Experts of a small language model: 29M parameters.
Below are experts of layer 4 (counted from 0) of a mixture-of-experts language model. Rows are named router (the router's row for the expert), down (a neuron's output weights, with its number) and show model dimensions 0-39. Each number is 128 + 32 x the weight over its row's rms, rounded and kept within 0 to 255. Numbers have three digits each.
Before each expert's rows: "comes before" lists some tokens at least twice as common just after its tokens as in all text. This comes from a sample of Wikipedia text that the model never trained on. Tokens count by the router's weight.

# expert 29
comes before: ".", " of", " and", ",", " in", " ("
router:150097109131088103202190160079174146088157166077072152168035167161126148093168063104095106128153176118167172102125138115
down0:115120148112120061120086124128175117083097129104088140117170146094062096132124078140174121137133112108107124129128104079
down1:086079171177107122101172151080142182074056255138143110162150146102056123238113126124149116156089195156124113166094126121
down2:116127183108139132119183122099070136190079090145109154147151164140089122110148060164147110078147070148123195089144199141
down3:158165094104177138149078122195159112123110105200132151090076129098159124139102158185115153136164117144133082105086150145
down4:125109129073106144137112126121108131141133111140156138121152075167158160111115186105146168093169132196169137148063130118
down5:143192143173067169089121136180217117144107176104169085131122119137122147206106109165119129143109141149059130145106114124
down6:123146122080111082132116123146160106139146120073120147129132121148120162121156108112083169103144142167125126104194175098
down7:117121173144142159182144081105131144140157057126150075099096102165158103093094135168113183138072126102134135137096080148
down8:124193128137109154121152108146132098189163187157182076130105098148153202084153095133093123072143157111159133127173122186
down9:115063140130184081119111103141158136129194174121103124154093142129089061127150130220135152124141124126097171180127155140
down10:114137164040135124106115119077132162115079111132105148108131155114139156173103152134138117174142133217084096190145160159
down11:205124108110114077159134150172151127151174129085119135120068150176128173132109114160140194080147093192138162130077073109
down12:108178113167103092126122119048131082118129107129128076157106145131147159153126150125152098100132143077149105142150122128
down13:162144145124158152194112140096113139173110099103111111106096169088128186148093062163116053131152157139174120095180101056
down14:151081127114119143111120123098199138133102121082129092123124097090124164136126213123174130167131091114097126104127147150
down15:115140124144134206135147128079080138158125131128137073182089159108073129159176120164181090110081142097131111180178164110
down16:125155147125123143108120128157106119070152142108180135121162113088099156127089130075124128159142066143133107104130115074
down17:122188145111142147120112110108127103099037126128140122104155110154146078184139155158142106066144220175101060124055121102
down18:145148124081122115138096109067100128099086164108092174134122137103148122192105135103145092095158142132093050131170128125
down19:129134139063091105141095116142144069172098056081050158126131122152223090025217186076110111140119140154148129120124099157
down20:076149157156117096067124143112129158080058166109183107129148134051089116211145088148143107126148135148104122105080124093
down21:129137154138099110087117108063110143094088167140165126130142115109111178126120154132133129135109091136143115168075149130
down22:125110147118121089100156148093130066115101134129072131148146090160197115088137093123107121140152111109125122161133085207
down23:124143112130097133142144119143113143153131108156108124101140129156181104104209137091167101122112103166100144138107073119
down24:135096135163142072099162186080115101193094144149105095172161126160133140123128131135117156095143091127184154135146120162
down25:153185128151100120107072116143157089170189122070132157093064153188150155033154178098124148135156113083149158236099116168
down26:192149082064147130126121112152181167146131107136127077156099166134124143141124135066146214121135145141076105097102180122
down27:160140112160105095137167131078112124109174162079099092181166107122155165132119174150083084059103155089194149111148096099
down28:179122133141113168116159213087120110095107158175165164163136075122132148100198124105169144144096091097124076144176156163
down29:105167158074115134120116170120134134111070109108120167158183152094133089180143123166188148082093120153122120039092162116
down30:106184127209153109105124161123145105200136131074132166165096160125138147144160079154098094075146164111142127154139074118
down31:140161125109144090102128142151175099219084193100127124140140102074145145099109107146103110131213093145108125174132160106
down32:171050117121171111131151141098131084135123144109168081153114118082128081096118093214154106090125100146128121184054184160
down33:110134125083139102134143137119119140105123112085173159189117142079182074186098164113147181105142156114149104123131113052
down34:122128098127119107117127191098113086136067124078122123125061173204158121115173137144083139105068123101137154082099162127
down35:142104119158114096119143173131146133119030136105157083198195099085088128167080127126137104119188134152142125172065110132
down36:181133163124119162171114089089155118115164115172109157046122126122149050136141116098135106090138114117149133139145076116
down37:118156141137091161130136100122145105116113144137134080130086080099111087040119127137188127127052086108110081119136136160
down38:089085108166113077112160143092163102080156161141115078104161160083129103089129070169115086150134114126120090110118076125
down39:150150089113156097148156153130150156091109141124119088122143122153127133075050115146105135110108098161198136120143148107
down40:101108141143107164110167117126163135156098085178089149095129114113135101087147105105124124120151179172079089101107150105
down41:078113131121146120089163223055077168158099152145134086134165139092084144132149158110076115122104198119134131113125177092
down42:115117098133136092132108153138098163147144144135113117108165083137142199177112125126170151155139150178123149156118144109
down43:129109140159097141116144115130108132165136095115180096162118123077142163123102105137120127080079076129130173123059081083
down44:150155129141145126158140150138114160108092173063094076110097148150131119136146168113107097105157148161107114161130172114
down45:111136149068141134154138096067131098114081103120116178131149151121123169107147102068087105125121098097177126101147127136
down46:041135113163192149145114118151117171135110116108085142053118149116145126155088106159122129148139109137180145162066141163
down47:129155120119112150104130184186144152150153077170127150164134074105145086194084143179123158107119114071156090147174178099
down48:120124141107160113122129148092131081158117140051086180127145148139188114079145090189118166138123123155117140075161123119
down49:171174183068146126153082113092125082168121089101141213106087108142153120069155165147131203125171104115153163142186166144
down50:075101121150096144132160140134115112093110110164154147135170144096074149140190113118129111108105089143119104156185132119
down51:122076141146126118134152074135110143105094157218122139147155059098095141136070111175184148148088133153127107096137088146
down52:120108173103099132098087094146131068180173111146081119117091130139169115053153135120092143112164134107088115154131132177
down53:102155129082166154115121086143153138164136234068142202133100107152170108099117132113151113114123141114119100186160135191
down54:118096136162109131157136152138128126118205165109172166136154066093136163148094138135159116143202094119084128162103158121
down55:115106121082061136109125142122114208116136172137148162107143111098145118069142196160095097119144151099076123084139146088
down56:162119155160109098127143166102125100125116108182137107071158071171123158168102101152101108088111096142121126172106180127
down57:231127158120136128133143131146105198136105142078124122079167150106116183160146096062108159081157119089167118092168179125
down58:048121055142076198104100124146122077131123085143106100126093125088088130154171102185141150162147135141082097085166050109
down59:109143143091179098089104132096104145155108188118167192126138111102100110143141112126097143132181110079194132173160132095
down60:060087122124153106078093088060105183083151167136108182144119120118138142110123128105164093147138124159165128107121121107
down61:087156143147096166125109148144157082068151102101138117067099152147162116117068134109077148171118115160088162141163069089
down62:087064174128149166092116152172080135133121124100159079128098088091202081091127134141152116105132072127118091154126154053
down63:089097133176155157080143115079128118126013185114123109171153154101079112160103091182155092136141168101106097127117107096
down64:174186190133118069127136071159204116123118149065065108119151193114136168105103076123129116098103132148147124131118127134
down65:142182094091122122180092110086142202089103183172146103116139087199112133126166115139189145110120150140143145151137099156
down66:081127118105149139082143159174144077125112102141091114093127128094154099090132151112100105074112063111157106123162207146
down67:167157085114117075110117140189102145138124156076120174175123126132113110195128058161136113074145153077172141114122189141
down68:055167147148124138067154064131128138134115100075107135105126092083158115134124137156111110110112119075155149145180110104
down69:144170130162143108115116106106080186092138103126140154080079092099138136125108092094096140142180136147159116145146191128
down70:106085088130126146095143100168076140108093105148162143168171153122149105118153112137139065105147190112089105080113118091
down71:160147162083120120112137106158106129104160135076158133084097176123143147077167159126134158121084103126136079109118130136
down72:148127087085116156116144114115127127069118116139164182127159116113089143154138090138128091167142152110079136107113101073
down73:111160145073112151112077152129141131185089103150137123179125143150122120135195146139154119132146128063107121138111128138
down74:157126146134137140168079133158141122110115187173095132119140127127178114099120138147124145086121170081196113121179175101
down75:135163088193137189151125066118112152150163168093163070072151130195096152111070118098139132118149130148068133143078086197
down76:129139135066150158107084142183165172085137085105095099189111125139137137083134110127129198129196133127129137100161165109
down77:158176167108107176122088181152159154115196131085155148090071109139173114080136159109118134145122073147181209183149106127
down78:150069100110116138130141091139114109121119058144108110144149136225133079116125163123086121104115154157155120102127149120
down79:148102113094145081095127135118146138083143135138116092106121090117126148079135168127126108110161070116177131112088145122

# expert 37
comes before: ",", ".", " of", " and", " in", " were"
router:165108110146075136132119134048149162102178181091155153154110139193143152145163114105105135140091094126150168144127117115
down0:173107161202152133097175152140106151090123134115155101163111142075098098166112111140173094153083132156133109082194157152
down1:175140160135155148107130132130090109148128082085065224166070196139139137157038147099148117134096141104119126123093139144
down2:113089165105151071079152167166135122173165088136123043105141155172180144051140213144179150095085108110129130110128120146
down3:093101098170115183104108158174124083190091139198131074116153156144123149168112051107121047082120127093124140149136173156
down4:133175118110123143153154134143150090136168109123084139151083134187217154037136186123144180143149124173146215153146147168
down5:138188148116153090125177129101101118114155109186078150126177186133160102086140142135178119119129116158130085140143152118
down6:112107111106203137097156131142161139142148113205163123116166200094134121131065137144161155109097122079159144079157100186
down7:148141125131149093112103143123137112114176164123168123105125087165160144212134178121118161127176107137164147170143111113
down8:175156115100129134103158070168161151117121130127103139176133107161193140113090124147147145129147167168159124166131170150
down9:153136134106138128118102164164124143079152087126142113125096071189180109123117176093119163147138105118107124064105138148
down10:116120176139044114154144128124148110129130082072091116113115123092131166104186126121075115121114130113080148173162131124
down11:115145158132084133148084181117076193141053161132120122128091150145069106182113113133136062118177139108136176122105170093
down12:116092178110052137108169146159179111107124133158096143114190091123146082123150116137113143090150146130143102118129139131
down13:152153104130103137122143069133158124159206107127106139115099089129135194175075093117219122119113113192110148100093129150
down14:171054089143114104111133140169132172122085145139167085074147089142063135125123140131155131090182142100133134146078114111
down15:187136110122147102161207154096132152156096119096105116126196119129141150055144129154124197089128146144170153106113194143
down16:062131171180136125109136217159112098128126119155131185146096177127168159119126102113059129113168089063160117087158141184
down17:180121134124120134147145122133169183131102121152145131131050093112081117079210184097129151092095097076137099089140136139
down18:112131133129094092125086136092068120173117120118169118100125167170137163113124153090102130130108067109154104176155101080
down19:148118169140121099104088142142127142146109114123123151123158078125136149126083147105148131146088063139130122101075182155
down20:168103119105126177142164132135131091172095112156076193144111110166086065070137109156101176149101088160149120123107138163
down21:053117130139077140108161097120084179079080095179199133194165143093074157162165082110103075109126113117081133074134078131
down22:082167143180067127132133148107130134137117094141098116179130122161155164097108134050088154093144147122093159104156131133
down23:101108110105129128074135124095121158135175126129054140139133124151173173163133110070099080175109145139168128200092185161
down24:147109168100151062163147096127137103173063114080158096103150148160118114055128125156116168103119108162129120077141113118
down25:078128134168117140098128126105094186143085147135153121110144124089088084130086105125136099082134081130147167104110068048
down26:116162118205132137137132138153080154115102093072173187065103094130129107158179106077092099128157093103150126141177106115
down27:124110112164075138114145073119115146151080116191134104160142125121132143079162068113134126109147171159108097079169125085
down28:118166151113168185100119159080143115135099141140180077128157178150168153127119155179137174122074111185176179169104139102
down29:115130131070139113127112171068095121147104133200133110159062147126198143060127167143047164128130107142105147147155083154
down30:118126116129175151142179098117154098101127162148069130105126104110156132113135100108146109168109155079099116137069094120
down31:112108165131200172136105113165077116123068131100058151160157163079142137109164110149153079196114077149095133141113124144
down32:121177093153142166157150098100149092157194106115127097113076172191150172081148167145085146120139133141149134136163114155
down33:092164156105145160199114149176141158137074115148121150054132177139142165142119151151168143130130135119103141105199170080
down34:143124149133106136137027126111140145111142121179126114123152084153162111097198147114141178118175160147074153184145170161
down35:188091110113155122135120118166150167130181137132055135083107067131158142112176194139059162148130173188108148155130170156
down36:179119134119099132079102140092094101113114124174118158181144063062077137101078089072093111108150103097126138087086133096
down37:060118110126077129132131108110104129149155107191128140109100140091132128131159101164131103148109113145117111124092149111
down38:104127131136124150107111111139095088109105148116134114113159159150084154105072070163077121117131174095100132077172085146
down39:165150137161088079184119132170127088143181137152151136135095123183151149186104162104126068129137142134160135168119138096
down40:181120131139130147131150186147073119080123065103110137085144084112094121105182117073119133065117086058140120150126154168
down41:154111176096136075104184100136110126156193154153094118165123059092131099110152175100196136108146181103101106074083131154
down42:159161077107103079123097116173070148123151129121133136139108079203170125199118109115133112125192096129169124160115113114
down43:146126181162101144155104152151150128106115164156165118151157123073113088157078091118180155138113134142113098098126120082
down44:139183132180102167140074116152129132138108061154162172117088122109121133183128109103078133136124149090104101161105128084
down45:118181118082139126112161160073167137161103113121122101122159126188186118139122182104198173172123150146139153153100110134
down46:075121150089108134192085096111121132126104125170138179078125196119149122099154146054121109124118112111088120134069134066
down47:068102120119076131152162097144120195169130142151082131167145170115061108146132132194133104097095136122086140092134163169
down48:069167133100069115141167094109126130106111150177154144153105136135131155124136162081060114122177123091084135088092165130
down49:119180165107148148131090139156142111096110115111072116125119148093155129089111119138156088179111106110146128142172111114
down50:082134101160099125141144153078115087141116096113054110144117098217182133106141122074128111132087144133150111116155116110
down51:125146186085126115117134093085204067143156111130084142143162161156226084088157119127118087184103135112155091162151200138
down52:156107076112156119149141133146192115150138079169094119078113102126147172174120151164162177157140123183145147157151120162
down53:070177123118104092172116124082092062150198066172150130170112089212206124090126167108112164055134121150164110126127120203
down54:154201067161123159195126169152107093112114127103119126063094112168125167144123151092121119137154132118125116137150191144
down55:139122121092112108169108135107127108128085118165071121132153102129149170146093114063129153111157175103085123046136138154
down56:149113126103106190096131196134135136163060170108113115146121161098140128120155117112151137162064114205131127105098146110
down57:129176078105073142189147097135135151076125158157160109110166138085128082145087130080129135162110135138085105117108156137
down58:101157122122120104140154185103137114156112105113136095136182180137094126128132141141150144052079100127109150088122091190
down59:171167132138158141143120106134157108104146118158112099152114155084182128070160111092107156086111139123152193102140106183
down60:079139124143180154138177162131098167105156146097141137121089160105090102129126116147141115137112175051101126165100174158
down61:116168105170073123165129115115086160131158136138063067125116106164170198169168139069129154105179143093061140104173162149
down62:093133189162111132137073166148165083118148162128153077111065126101078134102128189091133137109133112179114127135140102141
down63:104105111141137167094173106185094161089185141112093117108178122154104090110158104075095154143109093079064079165084156085
down64:156126089114103094104132160117119093125156110167092171151124162178127157113177132129125123181097119132098135177143102160
down65:170183124171090114167073120116167094101170088089127128080086062134184194096179129130107096152129096112112110121173167140
down66:163136131158156133082129100178090098128147208103165175160129101085092134158061082168164095173128077114059062106137123093
down67:123162102066117151150159216086184091132075110167131132131083112138125155141151209111105113109148155110102136107152122152
down68:139084143118063122118127072159115170074053096109130070165116133162084117120120148080056152125191163098183066127142188088
down69:089097119122157085089075139122138159126174092124116166153132085150159088102154182150168247146120145147141145183120133128
down70:132118172160087120180123122116140154126142154190120102126128120069079105168057165102122157156157095163142127163116117169
down71:062149129134168119145172129100126117151100092152081105180156156104128180181115045190152072097078182117160116164145116092
down72:114145156172121191137194154105096092110135107131115127153145109147167183086145081157156039133103129155091154139146126131
down73:142130117127152109120104118115195133119162093053095118132112109098129156103108130104136102195129089127152177131188151178
down74:113104140218118094137161148085112152136104128147194092178127141113082144123093074125136098098092100084132157197138101103
down75:126127197143123148098110136128148106089105150126132147105151179119145126099185201198133156181134161101082164155094093183
down76:147108056121147159148085120138170115073190071133123118066133123127121110109103140122172141077137156136179136156107209140
down77:137105168152108122110136133129140169109116180138113117150160126145101089127139106101136090101114153095095110148111165129
down78:149183106144133111143121140154114091133183093079149088158094130177163154095160180114079152117104106152193135164127122157
down79:168135110077131140140139178112082075085169121124138121153118125163153170082151115133127165132137147126115142100113201121

# expert 95
comes before: "s", "t", "al", "inals", "rom", "amil"
router:142153103145051083126116132066136161020123142052150133106052120186133132087160107114164094138094134117130135102148121099
down0:192099166175121152151147194091125139081134105150145161130089166100132092171141097104131130048081147091123139178123160168
down1:117146136100170169135141198125131145086115079098154158125126158182088092141183117079156104147170135097066066132051143097
down2:147136111153111193210089158103126101091128118102101144151078130124089091154202136195064193176075160143087092188153141127
down3:121142163197101115120103158141161121065120085080144132120186151157161098131153133121087089190190126116152128156124112147
down4:124097122146117146117095077096152114155107149115090118099143120103126091151124068120094112186133139107156134134144090110
down5:095081093118086099161133166138116161078154172160143085165150134107077099118127124120037129104219119116134148063123090095
down6:107147139111072103141092069147122148098133184113145076184166099120102120137069167154150129115107140119125168170076134140
down7:130169156104118122126136128094161125155157085142153126113113094126120157105136142094139122099096113097128142127138122159
down8:138082068154141070125096113119132133132141079131074142074123175158166121115136130134115173111188183157147084150147140113
down9:033123135118114120132148133090115139109157118137138161192061143183101094168151089092050115144080173120138081149116129132
down10:130114159141107092134094159154131161149102137165138096130194116109083158155060147107083132164138069134102167093145090106
down11:177158115162138119172079115084154164131162128101179129137195142128128105136131129167099119159101162099147110164144130083
down12:174107136114126030182126069162116184109144113116167146123133120157145128139082135121122141132152156174172181164145116123
down13:083121085128148119101137130148128195130168170105191095154069141097117112170113150125141121143139132164087073194151148112
down14:149160171085098116124113159102175123068108079154073082103171110170196137085153165104143176142089172114140155113108125152
down15:140119121178077076116126136100117163081130112114142137137189085136121138108078129117108113101162172107119107095145145114
down16:142118136172170102113131132146070149097126185154193124144165119117019049143073110137179084125085093095073134166090134124
down17:168085122117174110118140101141152181164105178154138111168140122114119105136072103118122123126127101131110142106093183103
down18:134124221113149131131203145130100119121131161086153197142123094201100095110126111190169166132089097114151129179142128122
down19:124148132137141148103189105179131122093130093085077100141111141151160110163118182166133154140069084095142114101127120140
down20:092129167118157091094158085077184141102096090183137091123097168086120136125134159137136065145185162128147117108138169134
down21:115073126087167116112096133107176099110107130147087124113138162134154096105117120192177120112139154091095101210109204146
down22:210147140150151179151159128136143163129081114130125081137129137116083118154155099116086100117110122071121114131072102095
down23:092114098115163146071131128151137068140113137128093173132119126152155115188159157149124181202084107096099162139144098109
down24:130138090122127094133186164103165162087114192148084099117157081154157134104144146134094186121100124128158139083147106087
down25:171090126141149161130157163086056118093158140105136114170101165151088120145122107126088145126102056131135150151141125165
down26:078109132132130158095177106127131108158090098133137115109066118162119211094116124121125113124116142138149169161185137195
down27:134140167094138139139165168122168121079089138151158141145165144119107127135118143181102114131085087194146129094113108115
down28:151117102121123118115116153117101126073125109166114158162131194094125107110103116116114176113120113142096144043135147131
down29:076137203107147142112107170120170122096157109094097094152106141127160137088160108160173143138110090173073147086108125056
down30:137104101085168102161128126190191088105125165104096154138165093161138123102151137096115151157153109127133147139084129103
down31:120126090103109110110109094060137123070118137164094087156146146111073111193101074099111097151115101162122128142099096138
down32:115131190095116155118138172155102129166165130136074130099072100106139129069152094123113136103120132176092100148141137089
down33:118100138113140135125177113140108137104049146152071137106166160095144099116131156118173104070157150127183147069131146128
down34:118136183091159118127083161129157159139076150065140145097059075146077140124102093161111096132073151160128077122106171164
down35:161135112175143133118142062120097169106113173076149176139142184160136059081099106173132166168148110160124119175184129070
down36:163167147135139112129078158148092108087160106102083192051104112111144113134165107133124182115099095104074168158121122140
down37:122130091079132125121132153167131110183105145097099158088088120147126144125158126090077131140070072104213107172153116169
down38:132164098138115138152154129138127150147149138172142112199143111177074127114101124100135154207123112162103108085106125150
down39:122136143112123113080116119068103170100145088098151097109148138124146150169103134139147134128141141111178137143142137151
down40:145119143116119128147115127149128145111184129122145085089051068126140127083121111175179126112088133109103074138083140174
down41:088181112128124179164133147125132150135154131110096177090164120127164103097135189087077146133140135151163096149158161101
down42:137148060128125106135111128110117084116101144116191152135098123129127017147093168169121187110118135099103160144122133116
down43:142115156129162178116049125155112149124096114158100146147124156140130096090119199119084169146125079048189106151072141156
down44:146137138100112116104155216077130148094112131117107142176081160145139130094140198111120189114139143094141078138103180106
down45:108112189142155192134090133147142125120072060109119122158167146142174097115159119143152143088118098130143151054123084089
down46:042107166156082118155136076117183104100161116134187133098164095188137124114165170122088098101101121093119119073088067112
down47:109155065131066115162151157115169132087097138104160121053099091167127116167096058132107134151135162147114160171136090088
down48:109195123112138126073106150130172172114186136181169126156116137067134127145095067191193153127130094071120123140136108125
down49:118112151135065143133146154116102134133083131174093111153144218142130193139122059133085128087153061102159150160114143090
down50:144140186152124144091105093117110217163138140206125120152158126120118085145070131206120076106097106143142095175098093125
down51:187086116153078104082168133111151168098120167196084070185146129121200136131145145155118097121153136154066105104080126126
down52:198133111133101172154181086144103107115099151103103134144154164109141099079129106179178117094112127118102104170127146165
down53:106141095147085094180130125082139094121178120128106112170139117109131107103170108082128135083123164176177115124111155160
down54:110137107105145139157150113203081098131129143167128123139124152148118046094143166103170200117101090124158196146124122119
down55:084163109088121164130101137148172078060140080147088137086098110127109067108149108140101139053148126131148146094088103123
down56:124084123066159182077114104105136154196128118129139115086143086105106140103140148120147107136133110226047116166145152127
down57:154149133153126169105130198106144091179118127133102123114160121031097098121101140122144131159082124172075091107114124131
down58:099100106103113193141154169134151116097112134136115103164120063157144124082176166156134118134189140110087148155042185141
down59:105147103143126144135112144086128105121144114120046171125113136078166083120147123119124096148115104200160095085088109110
down60:127112140123120152159157135102117170103179117119110079159170139099099118097147155136103161119190181145127110051180177148
down61:075150093104134156142123095172169039129147130134120147129142091178168137109151112079149169132094164146182163185124145143
down62:155105151147208166095165139160076203125124141102131126164088083131132103164107144173169175106154118127085183139115116114
down63:152137117132138181161130125120155119137095170113073155139112124120201089111177134089161121066122110130145196089158161074
down64:134182116153069115135128164088169176146134135170068121049199139100194100097143149113114127117136116149122088151183130118
down65:136129111112175192095167126084131064170144141189138152091078116127124088132131110122148167155156120170095160164161106155
down66:095083184166118106078133111110135127131146090098170147144157148066190139128203141222146091140144100174133132148097144112
down67:092081116063100126088202136200134100166068161150159120138152093126143120127023106092104102053147119040059077114091130124
down68:118154086140162105098096135107129072159136103116149091102119097103140107186152163132159127135165139164089156104168122086
down69:091162166107154081166146053142116155096159096105146092099152137108066149125123150159119130153128180174195158137054143153
down70:127127116130173124158112133150133158167172119148123142165180136132094124171150124076208106167159181121137119162108109104
down71:131135092156113111127140127107152134123144186107155051162179087134092193152104156139125095139164165084064147141069123130
down72:138197122143141179133150116073116120124118144160128132157122068103153120160102167127169133164170210137082176116099174148
down73:143142159190138116164104138155120161072173122154105136154112129069104072154149174207112127166151105156132068109128077122
down74:088133103155130136120218113121111145086168190130168071202111102114119111153078171063097124157097117119130118091085113110
down75:146125128170091150101102159136139101109095169140112087141140126190168118122165098118112136115192175084129138146145094107
down76:124168110137082135130164133155083114144140153191125077188075160131110113121054140140145158148167123108163088100115125117
down77:156167104105116069212130141109140109134110134146103161076136114220125170139176089082152127106120123156113090122203098105
down78:115151083143104163177099136106075132095106136118165088202123151105120053131107138098082166119181077084109098072099135159
down79:121078172158118111177131169087104175218105132087076141120124094146115160121072093142186139060182129165169136138104178170